config.yaml
n_experts: 32
d_expert: 192
d_shared_expert: 0
moe_layers: [0, 1, 2, 3, 4, 5, 6, 7, 8, 9, 10, 11, 12]
normalize_top_k: false
balance_loss: 0.00271
norm_eps: 1e-06
lr: 0.0061
beta1: 0.95
steps: 4117
Below are experts of layer 3 (counted from 0) of a mixture-of-experts language model. Rows are named router (the router's row for the expert), down (a neuron's output weights, with its number) and show model dimensions 64-127. Each number is 128 + 32 x the weight over its row's rms, rounded and kept within 0 to 255. Numbers have three digits each.
After each expert's rows: "comes before" lists some tokens at least twice as common just after its tokens as in all text. This comes from a sample of Wikipedia text that the model never trained on. Tokens count by the router's weight.

# expert 18
router:147144159093098115173069143141111092123126110094171084165131078082126158058097170169158126103089111103136122157186129159124173153099164144121085137064128133130125136118172104119161188109102151
down0:111065111126150118115126144164180067076125138165100118116169133189108124110099096089148069102112128110164118156066146161172171134073146133097113132164121135159156138066103140000156182124116151
down1:091053088152120095164120194156144076104158140096104144144130137056163034145196070153083148092123110146132153130119156162112135100167076136068153131155116115127157143126105140119140112106091109
down2:071165124175105169127130144172180161101111102144139118078151084066109089091134137157111148159113112136142091195149131165147125086152096138133075138118135171089151112119100119165163095150100160
down3:086085074113157125146100078116145142130130125108146102127061136155073089114160090146121091165126140165111121173139127124148100137133101131078110119114106076102111132060149048107142124128068120
down4:152107130095119080117170087157112160139167192174094150122129141133153138098100181096122119146150105115127147140191157142108169161059158102192121142119153121211179163102175182106097170065157120
down5:109095073169162164086135164167137182090115164105137175102143120145134063113062111182128124149126169180119143167196142068126163152115120122125122170161165128123101134144119147094150121177121150
down6:116127153195074073121166121136120129082135136136147118093110110091112116123143136115124143075122139172075162127169195169136095141147136091167187107114150098178115111106123118116160115095089127
down7:162108170105113166140176144148036147142131109124105134102125084120080142087129143121106125126135145091133071113084125063157092134134122155127147060118085122075154109123158107085113160098150175
down8:106093106138179090115196116175162188143134091136104149159091120170145164133153120121124112173123174096165120147142126088109163140091185139128114123205168147134166147156176104101200173097141075
down9:157106113075116085061196155126074114115163183085112095186095114162145120137126171098104196132122147134143109067067089114162136117138126120185169060163116137146150168120130122121150096153107137
down10:145221182166128144110147130131153190029084159118123141096103133144130134104142126136146146120072131197123147081159092157139154157118163157118104103076132113186116155174091123063093125129153107
down11:086114133150134120146155104118120114159151125118134153085186089145095122118136160105134077099111122119118144084125128073101105168113138168190186124164098066109165198120174174145145148158078117
down12:171169188074148112091123125105133133087193131165111155110170113103116131102105141176139135129088104173100123122067103086119118104196161133120095129145076150146139136122054105134166187060129113
down13:167128136111139162107128136132121113196112117149148194173116110118099118124149066056204136134101059163122119120141128120147091120142169087114161146099075127177107136142177201119086110101103105
down14:127174129162096062134162112146091105143159168149128159061147138145128145111123147091186126090134139169133098140110128143130143125148160177159149113175163110107131111124139099078119119051101090
down15:203071160093135103178153156140134143136147156117118139145125144156112145085110072145165140090080216157180182176132149062138190123143104137133150093181118161122165148104125100144128168118154150
down16:100133191176184103150159154120167131166131100103166109134100138105180103138101111134097110094110138133073150200163084161126091104126162144117125163069141133124117159171141068084087067190134142
down17:097114112170129129107110157128175092120162120131106077141123116155107104142146120157119080135102114150177165169133166191081193139143065074122153077121124110143060141117162139149151188047118147
down18:124115194112097089146163185093086100178083087137108122139167210164135153126124121130172110095119128121119167163142113086117123093156150152130119119082129118151180170155153044171142139177168103
down19:149162145123124145121102170187125109156227146123106164101168165136079058142140152146105116102147052094167135132117124131114141163149195138167118098087113085201139161093120158136183141130113104
down20:106150112147177073151124126115176141206157174136138109123109128106158160095136094043058133079093165128103155174069106127113082103091131170070102110145109146115126145165115104118152105103110127
comes before: "ing", " to", " the", "ed", " of", " a"

# expert 1
router:147084150088143181148099145124118167105100136118129112158168126166132125108096177078118130173076128141139140116132123157132134104089164072139132096024089107135112190100134202133112145154077160
down0:150123125127151128149113098138143177103148067138134130172069146128087119099178158177074102115164096076154084088136157087066139126168135178079048143145114136107135137079132140150044082122042157
down1:112099112079064067143171161121106114086150156123091152105176123180069113134098087078139083139118181081107107115083116146121160102075096119135204085098107119113127125087150156107069154162127151
down2:140064093053127123101129153104189129099157142088052119090155128122124121074095142118102164140109170130053094075103081107150080151130117187165102127115095099075074120134098139140132138175145075
down3:082107089147173154180149132227068136079146119140160167114105201132158086133130129097095116148158190102136106181130110143116078083174127172201096040121144141130108145161155149137153128129154168
down4:156137101133147128054131102141127126114149128120106116154140169213169145144109158149172127156115021123118113181108130126152118129116096162089067110116130185144133106163145068169126105112153171
down5:128134156141145129156138144145114097169149131178156089128206154118115183146174057180086137118126192109168092155108098142171122170128138139150089168192107114162132138170088111161205162118102163
down6:102118150132066138070121169118158100191136090096119076091106204132120173114194078114136172119151148131115097129145132162105104098093122112116152163062185184125162109113129114111117150167154109
down7:142117150092181169171106147116116123166107148127129123128101134126123157146164073149124120085167161143120184119122161090146069108074161103124082114135154142120076147104131141123091146102176122
down8:157175133115090105108074145168143169122163095158103209108117106095107136111079134136114131113087141147132140057112148128148123154178123102166101151120108101147122103095104101109106126181108102
down9:131131094205133117091120103177117125089133135102137153100140126138145081120128123138102117191173117161082092144090113133116061103161105126125158140108195103142132143098166134178055089076061133
down10:132160108132103096168080145101093119143152131138130075094159189128134139095110135144100154151163103093100114059130081143128172111094029121104089091157153128084155152086150112093135120122079163
down11:070152128190177209126132123143146158109160112107191141168118108108127147132167133106142095114098128135142175157110144140162121114151069110090138048121130176135096136089169129114108164143095093
down12:100114164121120136091101093167168135123126145122105120151135118151077144103163182144134086137124083102102104152126154100232214159152021121095168172065154186166130144138139113158128115115097080
down13:097157158080108100080115046152065076147165121107130137097177155135190107122084126131099159138146098137123141140151127126170086129127080098133129091146130186087142110189146187145142170100110098
down14:163100120147112085105092118081156134094171157147120100171114164052090120148137173242081166134106089134143174111147097133163078142116069099099147143121210127110154083138132130129124093120114137
down15:152105077060152106144093120094094119133090103100151118068122110171119104151114108076104128125115109104145122123157158115081070077113122097117092216108108110079097148128166146130115109095106110
down16:061069074157132178105094155149090087117152106135169153114120125171159190118163104149170119124155156131197153158095107132094136146200116143090173150137123150142137089103120150123104192109198083
down17:092146157166060126128146086151057123133123090136112056114102078072131142131193133134136116147114126086153111151175114135177127129132105091152120081109161174132137104086164101182207181104129077
down18:124135103113092102169137214117175154148088160092113100103148173188096129083133070138122143146129113129114137140142208134174154087093184104138140096126100107167140174109108132132104041155132145
down19:151117094106182106077140113096101071097176180140102122098109162133116117111043126099111106110135104152094170094146124060102091111142157081105136080083117142139129107123069125068098187144114128
down20:099106128143138139125101143128135110079178134068104171146157153116060179108148113143152104134133133084115080106133134145124171154083170163118096145131149032131146124096162085123113156185157048
comes before: ".", "==", " in", ",", " was", " of"

# expert 5
router:154128164159079103139159113147141128110156176110103109129056120126131074134101099076158122108124151144068107121098085074072137074121088161100120101213155173113165192128123098163140155147148120
down0:103064107096133112117088069114100148129097086144109117111153143114156088112108138138119077116101137068111129100081095144090143060140141083107136106137126164169120120217139087093180103161135072
down1:143133119128210079127107131106059138124137153127175148156118176124092167146145081117043094157179140147144118122103129136146131120153153158172087158090083166164159128090130140102185113157107162
down2:054143108133104148147130060140134107151096074152099188171203126168111127130111127109108127153152156139145085123081133145071071140183101127063147156121080111099120139086128158101147164109177073
down3:172139169104191084145133072062199174137136079135152154117152051125147116154137129134070178121152104157059101110113089120151130176100096146114116104189150100162206113126162156117122152110130117
down4:147119137127050091108043117071094125077111174141135094159113160132167116127106062122142165117089150172181110164091089168151176116103158102146126167148129106129060144159137140129185141163134082
down5:108180109192112182121114150148165198161210143114131119119131183080145104154140114128138120116157125078121126140136141157140082079107154115111149150121160110143117140159093181201087081171166128
down6:118139143126111130100126114156075060151101117112120151162176076134133146174147106158123191070130090167222166125140122191146091050133148152093118113106114165105116032110130121092143173084140105
down7:164132100124145065141109173128161158152112149166151059098179073119156116105046139129131182064092105158139171147117122130155175125078118126124154098136117078147101143119111126134155128098103105
down8:165139115121118148086085173131148109041101168142170080181139157090111161125129114136108141143161123089080064077146154094142129110117108103181074128100138160107176123078123133092140128149149101
down9:146142145066156112150109153164117077143126062140093096119128137119148172124133089160109096120130079127177098137130157119143142162072126144092241141084051092105114102106118138164134139092165125
down10:113161158154095115150127114086133156121148118028137115128143121084116132125122131124106060110138079126206099110110144083133116160148084139135086081158152152068180108169175113095137086107163131
down11:102154110132178154174074117145099053187131172112127092175146119104166117137075076151149182115123168094118098137104126091150078144096124095105106128133134152077128114105122067169090165122106189
down12:156138114092113138156091141028104117189125144175150090127135106133106123140145146100136108179144130144077135194123130087125130162107178165114099142157090139117096181111138154212146186104122114
down13:149134135181141155123111175078116152144058104085127109144116129118124118116130109173133094097109150092143106173163122158141128116153067152134136094148138171115063167058185127148110102053102130
down14:134086182184107104143088142145133176098120130161128142085174111130138088185123136081092089122154139130116105186182082155136085121116080144041138120119092063127124100120154036073110151184070110
down15:104177149139112126102078080135151132144079165089176120147095131069123071121135106124084084111075132134101121123179100139106180083132147101107099096123114132133111134122153095144162131139095111
down16:069149139058095107151102176175108106189137108154122144136158112134064133149190168096101117115076177116152125072127132109166100159129138151145144107080140112116084147168138152156149144134138108
down17:113044133142124146127102139223072117142102131121156159067150126082129122132100102117174123114113128165131159179181103126158073092130142111172109131140101117177219115161106166148155136166135121
down18:124121134080093155147092091078136112128104191123107090094084187076190128140143130155076124152122112145179151072096120152169158128122126066184073172156085151171090089154122122098128163122091148
down19:146117114154095137128096159166155075145155059092108145138099163108161150174176126152135136037116103138190170148165188142136078141123103076118056119100135152073114137108173148071067084150140156
down20:100119149101108148164111117099132119063140095131115073124137154094077183174149136068116109125116134093123127063095130088190092144146166128082130183099119120072130183116139100163076107110104088
comes before: " | ", " |", ".", "; ", "%", "9"

# expert 19
router:117193108116106175154170146147117090154072085150087171097117163092098089139090086128112129157147166093132100109090163136146096055153173138161100147095123126174133141129096106159141113167127182
down0:151152202081125152149125053136127134151155127119094091094132102143158085139123128166122070127112061124148101183108113177067166141108099167143030141174183121147158050105118094084152115146136097
down1:152125091186114168171109162091091116153133126115166107149204142083119157204112104090145117162077126107146103145085114126138112159078097094152059151156174136134179117135179115131172162164125145
down2:080070146098134112143173166109114091191119118127128168105165115129123144098146105172115137133140119200127105123173091104113170072115086124124155112084127111131143147188160119085048056136160138
down3:133134122116071162127132178108174073074138140158175153108179123169128168112106097135109141149118216118098102072090062177159071106143130114140089126099145156138128128105100147080119097157090142
down4:118111098104133087171146159120132129113129131097085101095118181163153038155184058112115150094207149150173124089175120165097114135222134124029125125131126127094105131122134133129072089147124172
down5:098137120133110142110143208087128125188170113143084078143159157132137179094107138133141096173128087088148158157108189082128171151104131102200158077138094133102093083104175144128171122103183128
down6:126077108151132119148119145145142053108106122119123106107163094108143082148073147186092145165127080104115069129132121082109081119098163114089158127093132136089146169131098164106131091189186166
down7:124110101112221143128123121127144180166164191078159139149153125115150124180128144133071089159074079119125128128153135174112159132062138159125110207090060162164131091157120086065088154114137119
down8:128156125186166133144108122110160185114097128116130152089096117120088164097166109135145154108174047096106137135174156087117147162126115123177093151129131120136190144147049189156154111111139076
down9:156078104153117136152129129115151100111099047132065150120135215101122113087180120126171106097120129118145112092098162159180182149112129114137100115161139166120145114106167110126096188100145107
down10:091103131141125119104095125102134165121095171167126140145199153123220130124153132076167113048142150140128150154139124108116130135046068131026152094069092103115136139103167091117150125129173200
down11:127079092162133106193128149150153132171125058121090111161166162144152155131114093127140105162112114148193115179160088116141088112114074106149124128080117133119153128165135088134078107166089136
down12:116193154113176149110131082079112117113134163095110177157125112128159112145083175062137142078166197129203144089173151085176187139091191119107110155120142120127134075075115160132135187109161141
down13:086151115104112105179177143138134113128154103142130138109136146168122073162192107059083184192123108037167094109137127117123159161109129136077145139150172076172112101183107093094114129149131106
down14:101107116136138123152117143099144169180115128083160127097161128146126144096169114124188132097160172138098168123012147109061193151142067088112101100127112121148055142116110098186164130112077096
down15:094145139142068164146069141140142129090119092107148206094110202104090117115121119141164124148158126084094126116141102129086143107165129129063118145097183110134116123164140149192140105201142103
down16:080184119153155092138133094093179172188100140097128098156149180128151124099099053173139245120156124077185142135100151117116118087120158127069187136086102177101085123166093141132125094124106123
down17:068140121084140155149109127190073109184116082101115147185084113160146132111118195121160125128142170204173105123147106109111105134121078143168107162150081054093094088157172148131111166120102133
down18:168102124104176140191097132144177145078192158179130096112120165163126188128169120145133110077070108110125133113169159112112100122091154132113094140101144084137047103093178150126097144164155124
down19:144136132108105181155102117099102087117060086139103096099186078155167079152179133091097133102117132163159116146073161073091123150139118133165140120157182128043103147130170126160172141135126107
down20:114107196132110151123150185146122099106108104100099107091149051130086176184102149114127119179161121129105156129061139158108113153110171060147149097118103114145144158130112140118144118091084115
comes before: "1", "0", "2", "3", "4", "5"

# expert 30
router:185096148140115193116117127141132110147091080150123110139160088191107165103121116110122129153130180123113098139093119124119091076109070123193151176159063151179164150145107085079165192152139128
down0:103141102168125136123081129078102148087153179161137127129192075134184190128144118144161169097199131118144133098148136169184176145125154144109167150093174153132104116116140137102161156145142080
down1:143142124132120168105135101100178139104153170147158137129118107194132121131095098059171095170123055163142126165035124157101171078172140121147062124151108121189119153166147071153163113162078122
down2:045145087131171123160139105146144145078123106121092117118128064139045142186111035121118119122104171151124123153065136083134113181146080107108095118101139112117063166123155126159139162158147149
down3:151171096118125163225138121175154175150140140113118161164189124110116143098076172194082196108115101150103111148100149110076176158123155133116160138167179154132191136142169063097077170139084101
down4:103159177182180143155142169178135131180196106181183103144148188103149139139132127174130147121132204133117095065160145139141076127141111134146094141102109089122154182125113110147122137157108168
down5:061129156095092102168177157098135085153150138133090126091148099070177128208116119083137126177140159071135132094130103122159132182074106100104157103087117136160112109151187162144087183153128173
down6:143142150084140089205227111167150144068081103107164114143095156071171132138127168110124091134082108152078128116168091125114120089084070132154112162137107126122133175131112144117152128116119142
down7:122159113153128126136075131137085091092154134102141120138141122177072103178126165055140167174162155147111052147106202117133151155150078111118115109100059083174125154102184159138122154141189165
down8:110138147142089140125226122136184108145122197145089111117164105130110113172151122123146086116096118165075127104155120129150196164087133130126146103091083080132150140157192148149128118090163122
down9:125119121070134100103148154116176127116101152071130139194145140132125188149123169121137079159156149120016093088163144054108102112130091121133151125118144097132136133120132082044079057148125107
down10:099135107134126172134100101193167090106187128143105116152133071198146123130135118162116165089173119174084128145177100143116099103195120127161108149107177119156153085125098110089146180159169158
down11:151120087194162085157187159082155099091134122139141126126142136147117026160055179150125102142137115150137114089122126154095153077167113133157061112141143059107164142140150122114190166114102134
down12:124112062069117106107094140135211137143142128110115164135157145100142112136155149134147156134104124115151111193071113104100128120144129170100141174108110144133090121138092124201169134119138083
down13:146118189119128097093165100129091172162135185086146147146085108106149096079179138136103121129081115159133143133106143165147126138088147127104108101197087123119088130111075173087122126141194109
down14:124145070105133139115142150122122133159104131085101089148129085114126139142101179161166159150132106112143112180104127099103154158129170076132062105100128116112132127101118055170092166130128129
down15:077178120163162111177098140085166070084139137133066084110170087161114143113174163159171185082108176100150092151135168139154102155102148114153079153140161151101067089194114108108143101122130147
down16:145121127086152118062113089142150148103184143152191116104152117104086115135097130087157126141073149137141127148130087100111150136191114113104130145080093161141162084104083098153172154149126133
down17:176094116125134062107119109176132179133143193136163158114164127113178136144149142185120106169156137123147105146132130072138138155141121150148133174099090127084144087169098168117147154090136126
down18:058153121125138120112189129124063162039117149166127084173177135153164144107140088136162097109164187114108147088121089171053129139149167083146141093126099121109090086170122150101096133111173201
down19:138133118166107115128073152076080090161134116083133140180177124115082150045043100124134127152107140095125124172135151129129108112161145147167110202131121196131144177110121123119139129074113137
down20:127106087141128124194131155120143157137116069152116109160126093189189097100175130074162134106103134109116053121105070114178144160152160094147126075165152129106088147097177207087133165169142132
comes before: "\n", "\n\n", "00", " —", " $", "ominated"

# expert 17
router:134142087131098154141170059157067133110126112117120159090160162133151111130141089170134126146120116154135107117098113088071112153154115094070133117177109176119163133160189171093126134119157092
down0:068174110143122163163096138151143118172128117151108205037114094109136116165152149125130116140107144153138127140137140160115121142151123116092153163184145156158130162172146141097215167126127124
down1:170158125129137129137100137160163149139156151125095115099163080072150105160178077096114128119160097110130118098152113102131133162117129129175143125169177115135128129155109089106131127120104132
down2:128129084115113126139221135153099132091171108147054141108139128174115192098106146074150134082097109106172161174200103123130127080139116139140207092146137196131091122143126116167136156099116084
down3:084133093183100051076107135099120100074129129138084143141123126143093153131150125132173108159110149074173097151102136125096173144089167104058172112166098154089102117122177170100144163064137128
down4:170160113097188137081174174161137128119157099139131147179183108198147113145166123130159055170109163093077147158149146133169126140130160188152140168129131148169090171150114167190104185115088128
down5:105131136145117168000121108162137075092129100156123137126123144068190156060108133145111120157120086089119185123147168124148133124146105112090066123101197140179161123148138137125138191139139161
down6:080166121164176119044161185083095156119153113069165128078121096141120111101122168139112122131114076157074153063101096148133191121090132169077099140082082127095147152113082136104115157118148110
down7:134110133123143079113146100158111099095102145155162097103146159113136126054146114120130170100100164175122134087148100088159111104132118139076103149194128120164119094151151105139128106100157143
down8:081083121172147171175143108180129162188101144142144138128168100113131113182137112111134128196120130114044155079124120115099118135179158115038100092123134120158168151159188149118108095126114169
down9:135139149113203153133123084153172151070140123091097153102132180097126097137121176149149069146113106141148164125115134177188142100112096129169042131057108077121088167160145132168177187128175148
down10:174123082138088112121138142105104171155125111168167141169064076091114114121102078049170101113118178134171135122106102148188088145156060132195102165133134069149143144113117154095093096154135119
down11:141095134130180101132166162152175172157177144134114131111088114120145170165097151172134076080177143141143086172164180155113168174117086146112151130141161161126145151087196157100049120152083135
down12:162081186130109122146173124169124156150158079101174129073133112112149116170145128143120132209108198112158097086176140151186122124125107122137151157161150117094104123102177179192112161083120133
down13:151137161134055081187123151137120107094141171127107152155137137124165150106120099136129177171144139127145145098143165085157094161081126135131108115231134118148101161189155146171085154154140078
down14:141080126122163123115116126089161096080136076112104109135124108146137146157113093131117160122106102144080113165100085133095086135109108161080131039224095155145110073153157093079134141123109156
down15:136098121108096188115102151116070074129137146127179159129128079115115083149139185132148132113118106137150140136118174082131159134098107142097155122126170098177133155165089125096168123179186159
down16:136155137161158126148109135131143170045210126154170128161133105167166133120122153130180190101128124148089155136110118133153143115140128057138101087090203208134111107128073129125154142123133095
down17:103145127126124138122081146127139093122081040129101118081127127158182092136066110080153153139132195087123107181081141128129109076133133098139159093164114106172114203108087157127129081149163115
down18:115083090133178105134163123093101147095104123072066131125126172140121175070119140145101114160168110172153119149114112194153152163091160179184116141105167174123103124175224107130104083158116129
down19:140115083073090117098111110136151148102094107144105114119085132165120076164102139152110099102149090151102109109107182103132139060135094129163044154225107131177060101173154079129122160144109134
down20:130126087114064160111128164091155112116106085079115106125143125114100148158066107146088119130075132131131140129195127069150092112095192108074094108108046110145087141102130114102099142135188099
comes before: "\n", "\n\n", "ia", "a", " place", " B"

# expert 3
router:156137161166089103140155122157143126113155178112101108125049123135125083135097100082153134107115143141063108113095079065061133071117080162108118099209149168118170196135127107151137158152142129
down0:082181099073146145149080155179165145125118100116147102162102101149155095119126052122096172146166095172074153120165173113135150064184136166127146110172122096098106113168113119147148084094064143
down1:111193124159107157200117075150088112083142163135103104126137101144117052096133127090117142109117121146130132102133142117095126075135147081174110124116136108080175099172127162123097099175109133
down2:110104140070170223114156117185125107116115114181062108191104072151131146144133114183119156106103195133156139067054173135139123137154146157170105091145145134118132158140168118110145077122150120
down3:133114148149159163192161194156195101130181193146122162076135137158089074111129095186119143128131183125187110135093162135109178133134124135100097132138065105088171121132088100128087174175130161
down4:159061041103152142108150115167141078112126122181151144126078081112142116163137173116112131140118151110056142122142064142104089099092113145126117101099161162121212132146122096085148152159069156
down5:119102091155157092125119129125091172128111150104090107176184161101115121068166136163119153166152097074139175106082111118158103155193109146105076108138173070128129124124155112140102127157135056
down6:130106148137103119078136086116081160109076083121144124128198134106115154172074124113176138155134182140126114117129124078157097094127154116140104157109153147164101140199162124165108121178136141
down7:123149123143173126167247093087132133156182148151050126166093131041165135090111072142134148139156130136091087148161155126174143126123172163130110132102106094157124174184148177141094183134095026
down8:089162100102117214153129107135137104144079195150120156111203144165075122093148157152177099119092150102165129165103130087091131186132080163133115122103106064150079157115111205171115181134174128
down9:150163171102133127133188079158122068142130082081182155085155184139166117120086150089140146102083197118180135093087141138134109120117182098117067073105105143190125122137134129115120157146054117
down10:169111148082124174161127129168219123095166127132129114099091168137055114151105117124077135150126163132142160124078109140120096100112171129123140176101155123146139128113070167096082092156091231
down11:033153143123117105136158138105127215158174139108075064111113156112124180091132131112152065182179091105118144098157137091163133180171064179159100125156083143142139196128121155146086120095081126
down12:094108144113077123191108097161172061109173106145072153098134124107106139145117166044105094127091170138132116113149132164155096131127132073203222117178165122158127130124137149126169141151156128
down13:159106144099076150174126170151160116165097156132147058128071148060088113144138114103083121134097102123131102092176095090111090175101163089134129084055145126140141141107097138147116163158105118
down14:123146226178081103142160138100130088145116168114143137110127040172119100087100177126143147114146140145185139141143080075084135070136153083130150071082164170130173137174112117146110019143150135
down15:125104131103112096071159133145134139174097166108100146134122154183149146147096114130076176173131081152137120148079087130098149171134121145051133099127164145057117082154078073125097131209180136
down16:154107126137196119130116161141041159106143124146166092175132108118095163077155124131133119145191107153130130135143143156130137121145116108170105148107095157108158169079139118055052153089099148
down17:122173088206137146054106167083062117111131157131123139154132132119120152090141145094093124084123110141147217089187096093120124086109155118099084088127176143149114115108086072081125071091144105
down18:094109179103151087104176098122166143110113138097156142120054162179137106178158130163144112097119142059173142115116089146157130129093151089063062150096127062087124109129122092158140102097134172
down19:111137139176118166073116120171109151140149115223138213153151133134174154153083103135061112168178135156127120103158162141097103115115129139126027143117108198090122187165146113084153175144152162
down20:142129137138149138165154143144153110110146102120158089108077099089131088187084111150132149183108103124100172080096087095110110119165188122078141130120069143188133128137118127161134156127094176
comes before: "\n\n", "–", ".", " The", " | ", " He"

# expert 27
router:177126084152103094082075157129202117134135086097105157101103115102128161166141094144151180123174144087187144108144107173175139089136182142092106108135148066137090120114095115138134121171133113
down0:118108081144148084149088168084134127117141134173131169131144111116141129092078114106143105063082153165135199160144069139132135179109190116155136155137165104141176175182134153145148146117143123
down1:163144097169147127145166073089090113093150157157079130132117141152148092113154148198114134106142136099164145147181165131127191153055180147067197130104123196169123175165118159144116098173132169
down2:107108083116077109134153124096131113125136068149112129138087152120116094119164169172119076102153158172087127173102113079154125129107165114068171099145143119073176121116169139077076091138122082
down3:095131153136162150095116107101162170128150134139199168136156161090148095066143111148184155117113040127179074131141160115121105169131102071119160103178157176139158101106099085119149166105148144
down4:100128126100168135071115163178105221134186085143147127100102081087121156158143132122139096119118115088129157107130125151094134151111118194098160189140143106099130121133081098184105118150108166
down5:119128147091104094162092129125106149143182139141138120150146109139156131143060076147108120127147160173127111158143148124086122131149066169118145098164104114141160159117087165138140164124115119
down6:138103101117193162139122103128110144172077158100150142141144093147052137125099154118195140118159168124191088155135139097134119120116137119111109065086194157145121092105052176113147145113107111
down7:134181123205144155090099109130102092166112164122092165099190108113143090140107120098127160146093085192128136092153108098085024174136125161082084090103098183164137176144110116169102118116125099
down8:165181097168133145092169122097117150128100143098098143099143175147186113102150207144129167134172122098159070094128116227111149137107139091174104146118072183106112163121117108103131074135092094
down9:036142100136139169094139118118132114127156117152132149093146081132163183147110093184138119067104149102110086129098180104122131137072145123180115179097111210152160137145149093096123164149144145
down10:129156129139198153182135122110098099103135153140191102108105197149134084124135113178117149130120121142089101175157173138097101138148147104104112067152142103140118132195125126094146096125145148
down11:090208113110157148123090157129144096066185177116072137139157158046063106114117167118109162140156135149121123176147151135112110138154121129197100133112121192138089110122155151165156153096192130
down12:116114092134150096130149171179157113141128103136141133115109117122114103163119081100126149036132125110153146125127112131213122032122175046117115092131143138094094175146127097138124128143111100
down13:133164182123150124150079150147185123132106139160149141127163090142135114199157096201155192160104117136150141114160076091105105094189118150099080120087112148164092087175144100099113146108164121
down14:163161167170104067153118148129165091060169081109139144117177146133155128173160138141119165143141156151119129186093109190141154186110213141107113155133150182134149120154106141133150131161131189
down15:181177125109115154098064155129109178194103124145134141162196128158105127139154169111118119193109125128104170132135092207148123138100122175142117130102172137128126186147076193114100086183159151
down16:122152107125094154106160114141115114157134112121065149167177117100069169141091105112122149156193127139137096044094126119141124100071146180108153136127236120124166161169129082145111201161156136
down17:119112123076111154096139117159065128173095132108093175101104144085160106130170118137165122082098181135081139153136088192151154142144109105133115160161089122115109083082153119137069029114115175
down18:106147176119155118136132083185165138122153138142089144195091131107124075145146197149111143095179094116147080094124156120121112131113149144143148182117167128126180136091093086090126160139155109
down19:131168172119123086217080129187101096181135125131110157164065092145180068161156137179154087171169123121190108154122161145086108118124143084083109115137146134135182149145143110116133083100126117
down20:109068138165071089108120184080152133127103136155138079143187167140124135120138146089132054138191141120102163136120178162134163090142137077151103088082126135161164111157090160092085137096172106
comes before: "| ", "-", "|", "- ", "|  |", "The"

# expert 7
router:096154105122172113046106153177074077123177078145173126154153125103143107080106142109143135142110161180174197142138149145118155156153183080158192137098104140054107104120107151162133137121181172
down0:140094125107133100153094196127113116144124074193151163098137134217122120092106099166105126156152087101164108163166070151107087111147144124120101223112123157102125165159154089126130107110099157
down1:165124102146150120132105089081180150070095146048123096157068201129106209123122135204115138149163152121130154145131070146158163083102109141181099157101222114131063068138140177090105147130075086
down2:154146146098156165123142121069091125113137167160121124165156112134139123153162109085126164090163103109112118085140140158159066104125085129177088127141045195160153129087079088129165126116140106
down3:129148116116135149117169110137120097153078150135130170100142104135090199135162159122073050121123112146117069167114171123147076117107105161173109146168132113137126165169214091125076125133130098
down4:117126153132147186061130128160189201138124181168103109164105140108123094125184176167132188119163139103095148168127123100090133152162143113164129183137136155090079085172126151139130097139113099
down5:091133141101179101138170149094125119143127127191116095111079092155148192142070068128151137084102132096175165122115147110104141143114168091134199112140104099189039195095111140121147171134110094
down6:130163124094101133120164169105140072135095109092059140122134091100130147138093107133177110114163122113178138118123121058112099114145188148183148098061182141141094200188159134170113151212151087
down7:131081101167097116169138113088129149189098119115062041087182174105087090131118064170144122159134141093142094097094142064140148119127192146219138115124164099124114139104135106132183138176090085
down8:086178145164139084110130117137128147057157090154158176068156106136101182105148137105163126080092156133108173129089065114154091102140151151130124140143090177150118109094110097143136124131138185
down9:191126172114116059140159081122122139173083118149060118142123098124137101049134146161101190123130095108124145124154152158116125082170102170102101153163096147131097182185080108147123073122091118
down10:159115121111080182090148157110139091118155124099151138103144097136183134069169117169170118126110120098111150122115134145107081134105150133151109139141098130188068149183204127109135121101127144
down11:169100097132152109121120145116102102109098127063084077191120184101150165094099187179129126145110135174098127144155125084144072118126161103128131099142098185123087115112119070158097095167135075
down12:078137114165139117037124127124219069106138093076147119143167121197168189133109104124111116128109145110126199144125079141132126124122125134124107106138139140158184142108153111116067184149116133
down13:153104078114158081184129147111111170097127140118103118164124100099133181119113082167125157161160184140144101046099125102115194119132192102176094110135165157131170113166120081179116089081142119
down14:160159156106106133159061141135137145128125169134128106112075145135144120179134123161126176146112178108184116050203117104147167133094143103146116164146093115168081114139065145150122141122096150
down15:080131110100139178121116170197136129164109115068151180032099105113088091173154139102135167111186134144153145104142094123100096142154089092101134181135156108090150127130169173160102146110099096
down16:150147148146116115085112108099161147159122130133134119178103131123151114087092146145074126137122144092149095126142135151157099099167178176122118149121170199158161125177186091159145142113103082
down17:100151192087118188143141129044139088117085086109153147130092157116102142090118150116173116096115177126114115115127087085178100134115083129161101170102088121084111152121178137162139077120195149
down18:146091133082094115163147163183100130111163168112145079110171095106094180100137117125131108123176229178188154101166110128114166168142104206129210111118132123143119170113127131076130117120170146
down19:115134160133135101124155118105137088157104143188127127107100075180125118076122169089094143116113153157107082128172117116112160131072147110132059169174130145107081087119079170090090119134154109
down20:035100146101169118138154121169178110164123116178071087122140069111158158128141129192132120171186162107128154122035075107139176111150121113169110137145163115178102129166127140175093099110135043
comes before: " and", " of", ".", ",", " of the", " in"